Experts of a small language model: vocabulary 16384, 30.3M parameters.
Below are experts of layer 5 (counted from 0) of a mixture-of-experts language model. Rows are named router (the router's row for the expert), down (a neuron's output weights, with its number) and show model dimensions 64-127. Each number is 128 + 24 x the weight over its row's rms, rounded and kept within 0 to 255. Numbers have three digits each.
After each expert's rows: "comes before" lists some tokens at least twice as common just after its tokens as in all text. This comes from a sample of Wikipedia text that the model never trained on. Tokens count by the router's weight.

# expert 52
router:101100096105166106130095089094125131100112107088057105146103117140102094109111136072146111105120128104128092121120097123142144135121154125168136133084145131147165116130105126121125152095136082
down0:101099093150150095158112109166144138110123098128120140127142129159122162087137138138170140126161141150110124135133144140116143148150153136139096156156160106108096135119128154152112133086136160
down1:152107117086128064110125089101135085141138099151127119135112097157134096117136130102141153126116165122125146140092152104120165124149140148100126154182141155144098191122143129100115126074156124
down2:134136074129148102132153152170157156096131132127171083133146122115133145122090158165106128145180141143136153101129136151114098143134126112146152100072125100167112129095122105148105141167101134
down3:126097105080143141122128158124175097100104097121148135180115110075164094127120133101128149124124201118138186148093151115118131105123119125111066106118142093086103174154114115114089161111173119
down4:100106136111092094097122143162104103133098112141136107152167120107171149130120086163150129126162075171145131157115103175141165118164139145080142100139091169099131156129106126147122098129120155
down5:099160121148145117160122124099120155091105128125180115155144144115113133116143173109094159111176157148142145121146127157179123127127140116140101129100123061151089093137138131101117149108125094
down6:165160156117167093105148144092132149153159168117147143116113129115099141104177116080127133105114101089147150116147146113155162094154150145161137100062122147149153147143116147131123172149160130
down7:134141102117164112136115089137126105165126116134157086088084143182134105129123127124151122114130138123144104129178142146146113136134147109138174108130123141106088106104129151109118189133118127
down8:126154129111123110105147104137132134130114134114109102143087108153145099117159167102120186155144162117099157123106185125139131121146128123131117148140131115151131119107117122134076108082154129
down9:120108113146147069131091113157145119112154106138103083135095099177161089158122129169091168157144132168117130146114122118132128176139109137128115112099128112102111167164173122158094139121113149
down10:105137138159074125148137173109117121128137140124103102119154123127137124111107153113127104113141132150118150169136133144141155130116141117164136138156125142150102195116150107115105128136111171
down11:085128140189135129117110126132151134132157092122160077135128153125138153125109104131094155111162144152148150111141151189188108140137151100114104139066107127168136160168132119156112119116125133
down12:101120131150119121136112143164100169137152157118139138124134148192069121189079150091145142141113118171086123137133159122117082123134102132123131172147133118149133143139169106158141127107104120
down13:109093132139136165122126177145093108134124107165150079102137149158100121156155091116092094140126100113137149135137151134084167117121132156143147140111132105126140115147126138141149124142115125
down14:154103165110176124131141179121107141098108137080117122108123173123131116119136134090096121100130150148155103107134109094130133123128152148139141140116095144169114169122137144107089102100149125
down15:138163132081132102121081069136156155162134118135111076115081116152126110107093134120143153160123100155097100146122128131126127127119142106108131142135126122104074126143127133125135145110135106
down16:110115120109063136147134133118121168156147130190146151112131130154140135110146076127141162138160066131091138127127123165134115126119115122110135134136109115106104162173109128140122127124116110
down17:140148143152126121134144127145146138137114111140123084138104121152168140130113146174164156137189120159082119134157088166129113092118119097095143131135135096121122118079165108138081122149134133
down18:151051143165109108142097129179152083131120109100094141150110105139140114151133113152141138148166172155109149146126108133130159146142093103105089161115133138100080144142101118139149104136123151
down19:137155111181119132155115101138139144185134120123115131115137171113108135152111090138141107143143097140165127122117118136125129136146103110126152120149085132128127112142153135150177122105131097
down20:113111133140130089108111137141127136107165162156146124144095140132085094132131098145159175145085132153094116140122136110147118102139147129105116131171114138123120100151118118161078150105103156
down21:087128165146109115104125104128106086086134126161128115089133125145153099119130098141172163169180074174139123143131132146181150104165151124080151149151140112150143161178152115188167108154132153
down22:141062109147095092169094140139111138157133110102144138137076117130128138116155165141109126118133132122112103112129153072140119145115135093139106087085122131126064116161154084110140135120118137
down23:117107125115106100102117142119121104163109118140096120112185114176130113165132112101138113145114125137144133187133115151141171153135097131126153143129096136147109170146144136111104126094148098
comes before: " | ", " |", "; ", "% | ", "% |", "′"

# expert 40
router:100106110126090075141137163140186104113153128136171138152148084133130156125134133160119143126090122120117133131137133113075156157123137154116123151162138105104090142149125111137141132174156125
down0:147137125115103095143129166132158162121104134115147104135138089131096108162095148129125141105154118137099129103078118140143168136156125095118076125118135106129171115164147096081105136139134134
down1:124130105117167165150146095128115116098113114123124136107173120124123121124095152104066117139140115147169120143139149120123125160163134157145126136126147147114139100142110099160133113115104109
down2:080152120132132155143122116121131139136124162139121152106112155111115114118140164117136128099126158092088094165092143121111108147091130158119080142158118135118174143121124104167136131140112145
down3:134143155132137092137137125136144144145148099113081154118078122160146093114093135121137099130123150137142110140164158120136125129092111109086156108098106073165093143136120102137124126114079187
down4:133106087164119144195135094153141148093134106151175134119149168136150124131127149126140129136135116129109141121080146154096170139106108132134075140141141140099127144105123148135162143127110160
down5:146112127104113107139158153120164105193131143137142113183163138133097099143125151113137095133123130137119121073133151094149122116107157131133139161116096127183106136125131132093143141140121137
down6:147106096142131098113114083176122141143108100149148115136108131113140172125153107176140105129155114137133175128149106154120130109135123121131134113127119228123119097166141155161077126121127130
down7:114137129126118180119129099122143162091106148155172128081155126160162154130098115125117129109167087160097174165093089106100159167144144120145112104138173122092129140097153126174135132132107144
down8:110150111095147106142131128135141128153125141118151128131140167159147104118105096128161109159145151128166112130116142134146156143109105140156095141161126146096169145150145161115129154070107156
down9:102102105111148083151131072139170109096128130128147124140114104127143165127114146151109091122114136110136145162120156184121133135146103140124103170166129130151119117166136114107131091137134164
down10:159108114112146143119124093122116092114114103121168123136146117077155131139154149099087122137125145135128120122153121088072168110152120150135105157153132136151119128095111180129140110143112159
down11:131098130146124147158114166114141145159146135175141159097132151119086129154112104145165089127127111152134120129071134104109126109127137128156132147101107092141062095108097123086118088178126141
down12:136124132067128109104113140126141151107125166147154091108132123143113143145120115136139122198060105122098135097126139129114137145134171170125174149123107120122135108081122105136140131119173088
down13:148131120148130135163158152122124115134122141144147101123132130136162137123148113207068128119084194166110108130084122203068112171117115118161125139116099084133091138096143125110084121104114107
down14:121136169137143138139100096171146141093108094174132143116164134159131145098137113135152131127139147116097167151121156101149090153121150168113143130123122143126092081136115159138103133125135109
down15:126159159154137108134125159149134176124166085142091143098119113144156125099131123135136141132113144102093128149124163163122142152128165139103120154066128115164145144096060081183160129120111144
down16:143118134145115148187128151135116151125129113102103155123108148109156139117106090114148139174127107137128132159103136090133125117185100111112100136131116145122114120134167115113117117101154127
down17:110125121114123066086146114160103138120151130077078141106146106136120145138131161121146113149166132102145125117118097150171140142174133171156105097097169147152181193119104138144142136110115156
down18:171144121143159154078134105147119113128112125096169144100105161119124124130117161158137082094092132138083177138133146086160131118081136145075127112128127177129122122112123125093145110105160116
down19:117114112122100119139097146132108097128147155123164115119100124143121164145122122158090106136121109108128111165107129143126083136120148073149123138131124108152132127144149128084125144132157074
down20:139112137117118135140142103136102123129098118081123126151164136133132155126175114160109106163135085134107115119124152132135111140144154138074186156121138153128158161141120114152146068128119100
down21:117106126145140122136137139130143127139158100095142161107148099155152113087134165108102136137114130123141133121091183110107102168096109126129127119098124096107084115102114108172117118101147123
down22:127107084118096131161116100153129179095142164149148114152126165118110126188102134081149119105149145138113111144117139133111173117128122169157103109107179140132166129112145123138172148115143188
down23:140131114143111152108157123108115138145117090114172135127106164120128095154151109136098153109141147123108130131122115146105161120141153114158124150157109141128148155084106137132099160104113126
comes before: "The", "===", "==", "In ", "=", "M"

# expert 77
router:144134106099096114153159116152086135112116174118126115135154146140090094130109168144120095146152135125148158151146133114141104164082177138093112118157134131110098139124092144125158154126120111
down0:128128133087155089122146174155154139147141121148136123114153153123138106117125165113144185146120158149136067138139157122104110160168116132125110127154133163108116165105076120120115160129082168
down1:088149144198131163117126107131160132150130175163127172168094106090142137119157141086114134108123129160104105167114124146130146120130107146074167116148106107147142120119130173131089155137155119
down2:156122133100196146133140161146115178151113138148179142123123154159105105075134167145099129147162111139115081106111131107104109135134143114124095103104103079110115120145140144106121143099099084
down3:124113105111087119151093104137092156115099155125143078111111142161132136165142145172125100108158124133166143114167120153127127133139109148137105144120094139119086124145134156157107158148127125
down4:144103099145142167157156084121156093110156148137108118130135146120135144125128111138142098127114098087137129135118121128129148167141136089125108147146138124093132107138112137089171115146095112
down5:175146148151131154155130164097129140174130131148142079125171095157143103121137160145146109117190127154110149077129138151113124123137118129114150153131114151130140129154163142134121137137084104
down6:125120127176131135126152123150123112119127133141118097102119171100080126139144119118108117127175125070133118115143151142131142178128122117109123134098120106135130095153110128120160127142137114
down7:149100114085096151126117128176082157120126133114122114132121135129106146136119125199099134134124161166115108118108083149105123194129134154121131125142114141132120121143081097127113144143121173
down8:152105097128115113132122134128138161130106093162141170142119141139117105112135139117156108173170121096093154120114115115106125114124086100101126153097154136125137140122117177117115132140146107
down9:128095175127126126125121109118184140107104104147103123124085163105098169166153124103127145153137094151125124114164086138135119136070112117109125137146134115109128078096108145140131127119143121
down10:134130148096109088097128125124083049105137118138120107092104108132130131127147139160159163170135091122124131122122123095165171145091114154135143118117130143122184121118131129131108120121122147
down11:126097153098175131154117147122114139160144108129109132093115099135134159154153135093095156092160139119100108146100099097147128109075140123088128157122139137124163129087104123139156099180104137
down12:135130128161111157130125142132112113080164144130114143152108152158141154136110077122135132153123151094195152155119113162108127147139147137147113109119137108125148195124162123136119135092129130
down13:118125106118114129159132115129140158163112124147139114118134135121115068121171162159145139104170153125099124150142158127154110130101140146122159107146157144185091102139137123106135105130115118
down14:067149138118135102125131134135149133133097160123102141146146087128094168104147087137163142144121138077083116151112160185118146137102120099156120172128151111170121144121109140148140143143143166
down15:092121108136092101084130136092137088189112169110137114111155117138111134153152141183084083093120123105154158133134137144121110097125068149109100142116124101130103131138111127133130126181101150
down16:172134145125155173142125115163132179107115133159062137106117128122108125150185104165111112144152112149133134144114103110079126121105111130066133114159133118127107106136098114151097120129128144
down17:119126113118115137099112114090169150151132137124077080136126115133138094122144103104117141137111171172141100118130138130115101133137099114144138112170070092098134077154101130142112123072116137
down18:155143126099113121091103135179075135110126138123115171132119115136110116116112105168117125136165114151109137111116068111114120155102139150101138120182074132115156126133072110117146133123133182
down19:115115129109124142112075125145095130121157151122151149148134136159111156125127119136150164182111121168137189111148120148145156136116140127081125104167121099124137114136109115122102126118145132
down20:121126131145076140100147104150115137154101164126161163143160144100147115170170126163110108155135140170125132101154115114130175126112118119143143071083111111142166134132099127130099104084114099
down21:121107136132153109130150137101136069123148137152092161102120125119103126111140107099159158102118110161134137114121137152096156095140100104132102166116168107131119193089145163125170126152109128
down22:116123136147113118094114131144159155165110145156163113136108104121101122117157095155142110141142131118163133142174106122110129144182177108084146116121148091123120149109127145124149111143142136
down23:061154149177143128128122115092114127196149103139125108106132138149121187128139133161147140118142087116124153144123161115139122114158097114116112075155100104122129161094139126117141140158109103
comes before: "1", "2", "20", "22", "21", "25"

# expert 11
router:130125138126121121141144143095127114143113122134133120102124120161137084152146115123099084120169121116190129130129118149098082126113135124174131139095092123147092138122142151119116137131120125
down0:166125132088154129130152100150149150163119083116145109128096121119161175066098129095113073136160097149119106118127144146104144112143153168110095121135134138094131135121171116124090131160162147
down1:083121110150112157109110103176132098156113102123099132139099091102163079156120133107083151131139094136098133150149125102152093165174094109116102111133129127087115099128155128131151115103141120
down2:117130134132153111129142111130096156180134103069126109116087119144157081130117145110129119139129124070151115129130097124154143131104116125156147150145110096125133134142156150159112159083120172
down3:134156136105136082186128125172135131143091130152142131144180062135119125098140140136093132105155138144115102109159158125139169130161112164143148134063139115151146121126130102184128112093137151
down4:117103118130147124135130094172084093133144138179167142145149164078169141145103169146108174109108128132144127139133141099109115120131145116180112094125160129131127111067110127153128110115146081
down5:099160134105095141139119152133164108094121104104116101099118103118136151167173128123130123125149137151181135099170154140099130117148117159155115184148136127163113119084167142142118107121154118
down6:140124117110108132141106097142087103151148143119130122109134135139193164154135133121126111141109137095097113111097151133135146136063111157119072100171158156151154143138143069136165106156122147
down7:125135134156118146133082157140141151102129114120099104177138128136103129140127143153174108133081163155127084115126146155140137154156134128109125132110143124145116110204134116129131153133102103
down8:100061140163102106131113123142138110109141162127141123141141168144085086129116142107110098162141101095119129146112156118161144117111114133162098127142107128112129099151083130117136142104144117
down9:140102117114132115109158105149102136110134143164113097122143153106077108127141134117154161154147127158109111109153130086159095096139153106138107117150140107142125109173082122163086130121095112
down10:113106135138154126131136105137095126176120097098134122110174103136118149067124149139126119185121145145134151105142127129165109149143154108119107156132123095113137124161152146127109119120133124
down11:106136140143117087097106119108097082102147135151155113124090112138107145125125149153113076140150109185108152115100162148117125176119165175109125148096119126105140130148092112105107137141149133
down12:101145087170122146139103129111124161154135159147141106127143122152116125128135077135105133146134149181157133145138108101097101123101121134136159143110078117141099184133105146158144122064104133
down13:105122096165185172155146112099114091115124129121146151102107127105141152084107156134144113130119133104076134168115166107181151074144124111143098149154103087156167105067136132130109133138150134
down14:153150131182145058102087171129139117126106125139093189096127151151123126102087130170178121119089088134119133117143107121139135103150110117143129117120154125171123095147137125109125151136127143
down15:149153106109126085105128150135142130127120103105152164119092117101098157099130160153116111161139142126123113123129110108123160085084116103143131139111154117120132115106138132122126135122103087
down16:144094130109113132111111118154149156146114110133142190129120093163138147143144176096095123161138113124117174132147133117115158151143147120110130116142116169135133139118120100149107155136151090
down17:141123133126121128112120082194123168156132084138138125150094119119138107135156081167117112152124109141071198164137139178134112160132100108129093120128127142119170096155122123092102138147126139
down18:121135123139141097101141114125160144124104130083118119156111152136118122107135132115164104105136146131059126127136134099100137092150148107140121145126153124119128141120112123142068100129163099
down19:107143106117107161109144162160135148134117115148077122130137140130085115117130117122165131107102121116175180119131186094121154153118108141135127115109135141151135135113115103099142174135147111
down20:141110169108112147101131135149153118167141118150126146119101146143129110134182137137145133100163152124114129139139107148096085118156117129143125066168173136098159135117142123074149090118146146
down21:148126172186095126124136135124139127163112143151148141180107138130147164136119150159146133162119150155167117135140109136150095125138140123147117126095147116101142148108135150176095068138134162
down22:146093113129104110136125093177102120126104100130158088093152135089150136107107153124106104124131123157149128125097142139099118147123135125157125114102105132095103091127139124129146068091139127
down23:124147105133089141127116152101150130154102150094097112067144135114128116091125125161152132126086098114126104110098089189108136132127116110140127122116117129119115114159120106084113134142129160
comes before: ".", ",", " in ", " of", " and", " ("

# expert 55
router:150125147119124101151112107127121113165098107093121130124101144120171144137136149113114106137093117115170077109156136093167093096136122084144138114147079144151150119150148165122125098110143120
down0:096144092106144092099085164153121095134169123105091117142084125141122111135118126135159153153118155080186139157139166114133123152151110051127090106114124136121136151155113137132105160109094116
down1:131111142136061113106092097152140132096108082093109122159111097121134148140135146179144097177160131092141093160100104106142170131089167146174098122138084110117144139073112127159157148119139156
down2:103106108073115158133099137158107111159139141151130155137169116113138148141096106130123115150152128141078105112129115156121113125150082151131077154119106110149141125115107139162149139110112111
down3:153088126163141096164147123120114119121149155099113146160150137132180106122115136114122106112158134161152074155147118138115165120142148127144109160107107148113099153134114153125133160122123125
down4:109098145105179120132200146136153116109160112163133159077141111133102110138118103091125129143170155114094139139144131120147126103115100143116104124098131104122143145092096157189080092090137130
down5:078088122163116076134065143158181103122142091066113120140126135113088115139114140121119128127143123123123111163098128099117167177126115105132117157140137114145118166120185107117102107163123149
down6:112097135111132102129143112128112140106146105116135102136155116139154157126134147106118143120208131123113101151139116142132160157098144142126115095111127142156168159131134138114114113125138151
down7:116132102122142124087144118098135140139094092111131135138114151111110139128101130145165186164117137104150102142177132124146122162181125099173136080139136135126135169182129173115108162128151116
down8:164149095124131156116087121115149109110118100135130095135162078122067116111145174147178151144121145150123143112162169105128130111136106128090146129150111132134137170136106117099102094105118108
down9:097068076121125125102169127114172152132163137165163118134092126127107130149107117083104087124122128125123120119126123136110073074118159149102117128126118092150105160112146139115153126148149172
down10:098122131121135146132097113153120126105127124112183081116149121101140084120173118118109114118108117115119150156143139128138102120096163151149101152108124114102129127134178102111103155165129139
down11:109135095140118169097127132161138150138111117128088160121125146100097162145140090083136160133128144146141172130134116146100128147127096126158123096156132147097141136092137130065145126119097140
down12:124105125145155089116136129108124094112148141159119143133131131176153159118126084126182130158108124146092125117136097113195136090121169092120099128114174108103142144139110121128143116105092183
down13:137140192146142108131055112168148138130114124101113139114081124117146175113116134112150136105136140123105145112156107132102108159138146130097092113109107088140135147152118103179072093151149129
down14:132163128131137137098124111161108102165117153171148136110089084177129166114152117088171120144126119129121136131114141116107073098129110156099102138117168128100129171114111121118129094051112133
down15:124120134132136112102110146158125127129154120133132155134119132102108064114097120129147137172142093119167105152111091083140153158123173159142084153111124145140134109146145132140115163111123172
down16:132157121092140171136122151129112138114106119133119114120117080157132140139112168181165136106110110114171132139172115144121162143144085127114150106151142134160170156196143147141093157096120136
down17:131122105129096165109115123139118146135149106139106088110123091107142117108111117114128198160118113117139133090111113071130145159118142165155153192143113115124110157108106147156109158120151119
down18:135122122133163135114084085167139151144125105109114095160131148146092094166137181120127117103129076091091079153081113135132099145112135099124110130137109154117108080149165137122120154163204106
down19:122152137100106136115107136117141123070131088150129118125131164141110112134118165157104115115141098146144128128173156152125151112135105101113143087125118101151159122157105090102149139180095117
down20:097120085120092163149138131166121076145121162126130126093134135088148146172161114169133177105133137110114176136129159123116081139154084114156110116113127142089117110114168117173117089138133092
down21:088131142113140125098113153132114117166124094161130156109140109092124131107136140113116159125101090098111159148112174176119162182163162117176168092076152171127089143119125106125149145162071141
down22:156083132146112124153157140118098104124117113075154146133130126128128134140123153133141108123128153098131094085128143100093134137144112113112062074119162113136122151145119124126124071124164099
down23:106127109110121153140138139120113154146119143100132071177136129145132128143143150108114127123174144097092124143123088157151143084090143137131125130091110157088090142138118124102147124160138127
comes before: ".", ",", " and", ", and", ", the", " and the"

# expert 20
router:160130146099095120157147159134119114139116171115109125102158123134140134132127090128176120133092131120121146152146131162134151112093099111110132078099131148109163156133068140118147149163118129
down0:099137113142103120109163127125135117144118110167147136136160124160117132084086120154141179119121095135119159136152113095157139125112131139138078129123129140166151140148158107084082190126124120
down1:111086146102145110156144130128092096157073096128139194114093168140110123106094160108156154143131098091135103128151112168133116145171132133132138132151141158157140122115152068112132102090132127
down2:112130125127133114141139102188117127147144168117117105110104161106130114091164129153088111183167145130112146170149088105130121138082165139151094136139153153097126109169084100146133139123131164
down3:112145163137157134143105086118124130156149149097147145133110111136114095133157111104110118118137136102071140102155099129136119137120113091117147177103091123093097090113111117139141139149133139
down4:133148111068135102113126157131133176139154089096120157134136134095112123090128140112090099164136123145149156154119117167169125163121134156134122130110129135100124147182081141102078113120106142
down5:107109135129144135182109187089146111140132131073132101128164122122082122144126141091149116131142094191156084155091153110088100140087130139093127153096143099136086159166136139113103114150150115
down6:103117083092129098129134103120122154133127103163133114147122131116137121147077133117146169136179146098138152125156077092105151128165130140111135140138096109141137130112156123116119115111142074
down7:149064163139090144141145172132100154127121142149143123110139171143133132120105143135139106115119121115105114147143171130128129126111113142194171149134140135146138157159163181143095108108133107
down8:136135137091133116108106104078118134135113121047121143170137132112108122157126148084083148151153144127106145088122116134108134127126144171142150145105134123105112091155139117076095112158173157
down9:097139135111112105121046121106121143126102099109118135134123133113082160155136143110144126105094146141155154191117175172202082155108104137144125166120128111165099147118146119156136107132176099
down10:145130148139159108122112135145131129111094071114133153104122128106127136124097131133132096129116146108112140116111134134153113100091111124107131154159109167101103154136140151111099081107111133
down11:144091084120114158160120131164135156159133166121152110132120130102115133144146115129133101112100151108132129179090085098090099131137139120111076105077186124085131103144108154115173121121114126
down12:157114106098096137168155101140135140178118126107114158115141149150123136098083137171117098105134133139136136168094121135116147156130126130191153155097128124138119117136154087112087143085139156
down13:123111136147112119150130133123153124129118136106109134136116141143119155138114130113155140107118164167098113136122129127121161150108101154100167122157135073123100103107183123090130108128145161
down14:087107104166145106106119169144160162099123130129112128137123121174131145123137174126118143144138126142082189153111144140117161111118109139056124156107131140139091138096132118170141154138108125
down15:146069055155065122132137123139132170073122153131104136105149129169076133117103113117167130131120130135131154117133133137123130124115132156125088174106147128106118131135093130097156158131153180
down16:112168083119126113079161116106138142128084083137136160134104106161129120102130184146130105037117118138091138112130112129148125115105117118129124135115161098098125112131132153100131141080132168
down17:125108102105064142163155166146122120125106083115116109113136120132111105189142082103160146133139133121157115123165119125134103123079159151129130123104125127152139128126131141108154148146124171
down18:160108140089150140132149159128127094166116120150183137142154131120122124122124082172135115130111152155137132130113142129133155159139158131084171122142110140114162148092152147156147126132137137
down19:138159152168147102112147132123126130105176144137079086165145145106123094124169133137138128087125140121152085173127136135140149089160167113101191113166120108151153162125101136103184121114115140
down20:144132102106143145109101129111125115134094132114145139149158125150111145151081120092121155112126137137134155147141092114158105132129106062162143103119121157089102132085137069119143150152159165
down21:097149133139110128103139139111101158113114121119166155092149138162157112071132169165078145126111105125078138136134128092121087148107118108146095125070147107143096130128125122168134142079151148
down22:089119106111101125157098096151109165095159121141110055143176141142103141115148130158067145109164131138159133101130136108102107094113133131143154168124158091111109131139152136144107162107109122
down23:159070140139097124156145158141131134142135140152121133160124135141108126105121122172160160100123149164106130108133130139054113125173139132121120150095104132130079098093149149139146170157084164
comes before: "-", "- ", "=", "- Coordinates: ", "- C", "- •"

# expert 27
router:129115126109135135162135126138106127098159159098140071093115128090152144125162123166094138079145110139160101186081146099132114126105123107148141117128118126145104160117139119155119165092170097
down0:130135092135082139131078126125111141092108100151130120153108151125166175142117104129104125134111115152123125082169181113151125136124158096138133119086115115101149154108134151137122118127125125
down1:094180161132130129107104125180097158150143116086107147148102108133130129111109141109125141165144159097132082112119141112141078102146071105152075133135122100142144141161157111106116135127141148
down2:104131111112133175130155096128115139117133157117148108162167156130144109131096155127110136126164106140103124080125118113108127122099093139123129128105103115156118123105132126139138119163097101
down3:119166143142133140107163137138080137169163186161099119159128110121135121150176143111184160133120141153145146070098128127112127116123118132117142104097098097125155134148119121129176120113108145
down4:167122135108139087134125130152134111137109145127116059143086117128140101131137186131142124112100116129114131149085136123163104137095159136094100127159135152139169142107147156094071102145184137
down5:129132124156158146101135157123123119115166163135184150117159097154130119119164149112145097130143143145115159176147145123069086122125132161112147126142146125122116096152122134133075161097118159
down6:134161127104120108154121125136130109124077134130163150131130118081128106133113147153076133127092153131146126141110165112171109122099116077113092117096141119151129149117150145129120151143157105
down7:091144128144167115119155092136121119124147161129097138095106128130096066153142155064124109115132111118149125082134159160179132115106119140143117108105115114130151114134121140136135140150157127
down8:130085122177108122111099108160081096111137136102139141085101135124130113131126153144109126077123097101133158194103129116156087143133118116144119115134155112151076126133144112172135167135126146
down9:143092149074151112154112139098142128095139074157126155110109104093183099111129170119093128072100148128094108114103103150095133174143139063158152099153142120113145112113099141100140147121167133
down10:113153107171126085118108160121126153148142083143103146139151135127113150139086099156118111177121171110136111098159183146130160128200135147129134134136149145137150132133150101144130113123128160
down11:138102110150137096124137161130120137119096091093122101137144097114121170116129150083137106098122138102125122092185121153141117143118175128100100138139118130094161121139088127151100063125146091
down12:125137133098119095166089090089156148123147116111139123109146154149126077117087112122144119092140064120130127110137164155130094132150103104125153115138155118132148138140145123144137179154168129
down13:148138135114143119132153148114132087135139132163122127109130122142148125106113098128120101138146144113097150158117133145093137135134131161138126114122071182056124129121108106151143123131145154
down14:116100141105151108142110113157137141148115179080155123104118171130088073157137187112112119136105100087159134099125151123139118149135135114129134144120135123156122178120156128154119143119155110
down15:125101145137116163146124112108150153095113096097140134105135153101138121108126124125127154136105101148147092130102121112151139125112087100176158114131171123099131086141116183145108133124122121
down16:127135152106129156123092085111120154133103138088124129147128125051125125114101142113080156155161147086140122127149172108111139088100130112170095099180123179124112165112130160139108168164094133
down17:082106134106100137161090135122144135104155092147112088137120118114124098147142133120154116133107148158080133118166103118119134109070133102108136162120122153123131058117137123126111122123140135
down18:108116118133104141109125138136105130118142094147116119107104080113150137146142159153121132102133178145133137103148139160121147118123151120134077095123202138124144106154125138143154178146081160
down19:129141149090168101114149077117124105122150175109159092125121118118099116135137187087144115068128141130129137162092168129094157105127108158132165106165137126134149160139124110131143135143116146
down20:111129154135136143180174136167119074109080127114124115112159123131132184121171124120124114125131123155118117118095089150148130134186115118105145114146137114099128110086142101132106112088157111
down21:144110115135138133123145140088128106155077130127150116138094177110133176125171116159146089115121139138135123093124135130126116098100173145102140111107098118148113160106120098129122117114143133
down22:093150109144140109121086111102132090129076131141117110128083140135138097114121138106150116198130113127117067097131121152140128126106130119150060118115112127093186117162106149125127144131131118
down23:151116114160130116122104108097197165121133145122147111103112170127101091081114117107143126109152139105160084115155132120120152098166094124167123085118122139194138120154154140103107143094163116
comes before: " of", " of the", " in", ".", " in the", " and"

# expert 62
router:154145112118145095147090123135105148151170133135142132130135101143147155137165128126160159164155165094109138150146102101108138133176128152093122157134113139127131127127107144112118141157142125
down0:130164182120141155090112098111073103127118123104142155129142113129113085107154089123082131117154087126117189119131140110164172121111145104126132117115114129178138141094113120140092130155110173
down1:155161136123140123113186081102089121133149132155147148116086118151138095090140122076121136125231127151125151133129113140120132169136109106135115107148124114134150098130145138086145133147146112
down2:129138171140133102136142158112108124119190159136150089124103135163084122117142136100116142128139138125127152111112177110111133136118135144107116148070137139092151121092169079116160150121112113
down3:153139102074106132160074112131135144161146153124119124183127138146094098125131121138162154157133136160117121128128111097130105079161115169081139156162096143172083095134129142109128137150126128
down4:069153123137121157082086145134129114105150083112128121124115099165095073126107088138128133100125108186095148117106150134121123112148123143168154109110145131134168066134068145143108111117102193
down5:089077137135154157167112090162114176135120088155115109100084125148105115147125139117162132144114145127112148126079125130139128138158139136154067125124124143080165121090110108119137156142112164
down6:115115100105112103122118107155131148112115126078101141161088115115193107080127125154107094147145125126064126176105145143166107108164131127149129135119117182131134119142093139134127148134150098
down7:163128158144153165123157111125140162123143079118100108144156122139102110143166136092098097133121152119107169139127187108123161123120152138148088123122150149111154109111143071139086136123126093
down8:162138135104101144158091122148093085120139112107144088136174136145112024149135120177151125108143154140086135115158122160106105098144119120123135169120103109143112080100131119160148126115088120
down9:089137165122107128121104139152160117196145128117097122133098098132120111126144111130153104121159134127163161160128122143135120119084088099141152107142127106130125145128126126116151178134141162
down10:135151148162118166109101185125097107195138084156142150108193100130157141110120096122120114104121193125146110112129089097111174116097123111141117117140142072113140147147106141131156114147166126
down11:128161095104128124116168112178117148093145172148106152160087120114157130078084137141124166139180094166134125108117068106133133156134130124091125130134123112114148126162126137085163139159168135
down12:147156125147135103140126110100125108150095150110137153150105122167114159117177119126135173131119118134125139103125112084178127122150124087121150126150158113142119156116162125115119160092136133
down13:118099091125117129084121154150131106109092150126100126128149157113141088127149112127082095073172160107117153166093118143170157110125132115134164106119168129130126100148078083135111109127136119
down14:124113098107114123158106182167134104110136150133114122137148132157145126127124104133122133103142132130136164149150139141121098128112151115109159194130120101141100110148123092139150076128101177
down15:103076156130150135175096111118129126106165133083130126180120121123119073162144148155124137097124138136099149099134103138116108124154076101122155128085122114173097110109178128110137162088105103
down16:116142132147139132119111124096082109092146158083119112130155103134125135119121118139101112120138153100100164180129082131142129108139159105143114107158132161111120122093117104122093133114166082
down17:163125136189142130106129104107066104112167144144163097124126120134105108117087109087133164119143120136170128165125116130102145124142148106124134165153107159153114159130125151116149117128169107
down18:135086116104140117135097072097138088133136136126111108118148118141131139100109120126134153151167116125115129136125132116122149133103113142086128129140125134166179152129089133120177089112172120
down19:104119120106129083095141135112114119157117114118097127125172098132172132178099131118136109117081164146138156149106128178143091128098133110130157140144127135117140161145088101175129123147123140
down20:113115151142098119128102118120138138086157139130115115183124080108150146130152130122151143105119127154109103128107076129174101146139107148167148107121118161134130118138150158140081163137143108
down21:139166096107128153106106172126096133140111124100131141092134132132135105141132148109108137114142125108134130126153130140076122092123091104131122107155104111067142169152106114122147119117126073
down22:146099095089102148127087155129144129127127101118120107155138137133143139163103105163133099112103140143169157109125157083127097138139100105138118129140100174116123121107086106109076165154125119
down23:194106142132123123143121171160144101106120114135132161121091115156105148128125108125107113112165090155118166187135149125122127158150157142096129121119138088131115131165124087151133130084068170
comes before: "1", "2", "3", "4", "5", "6"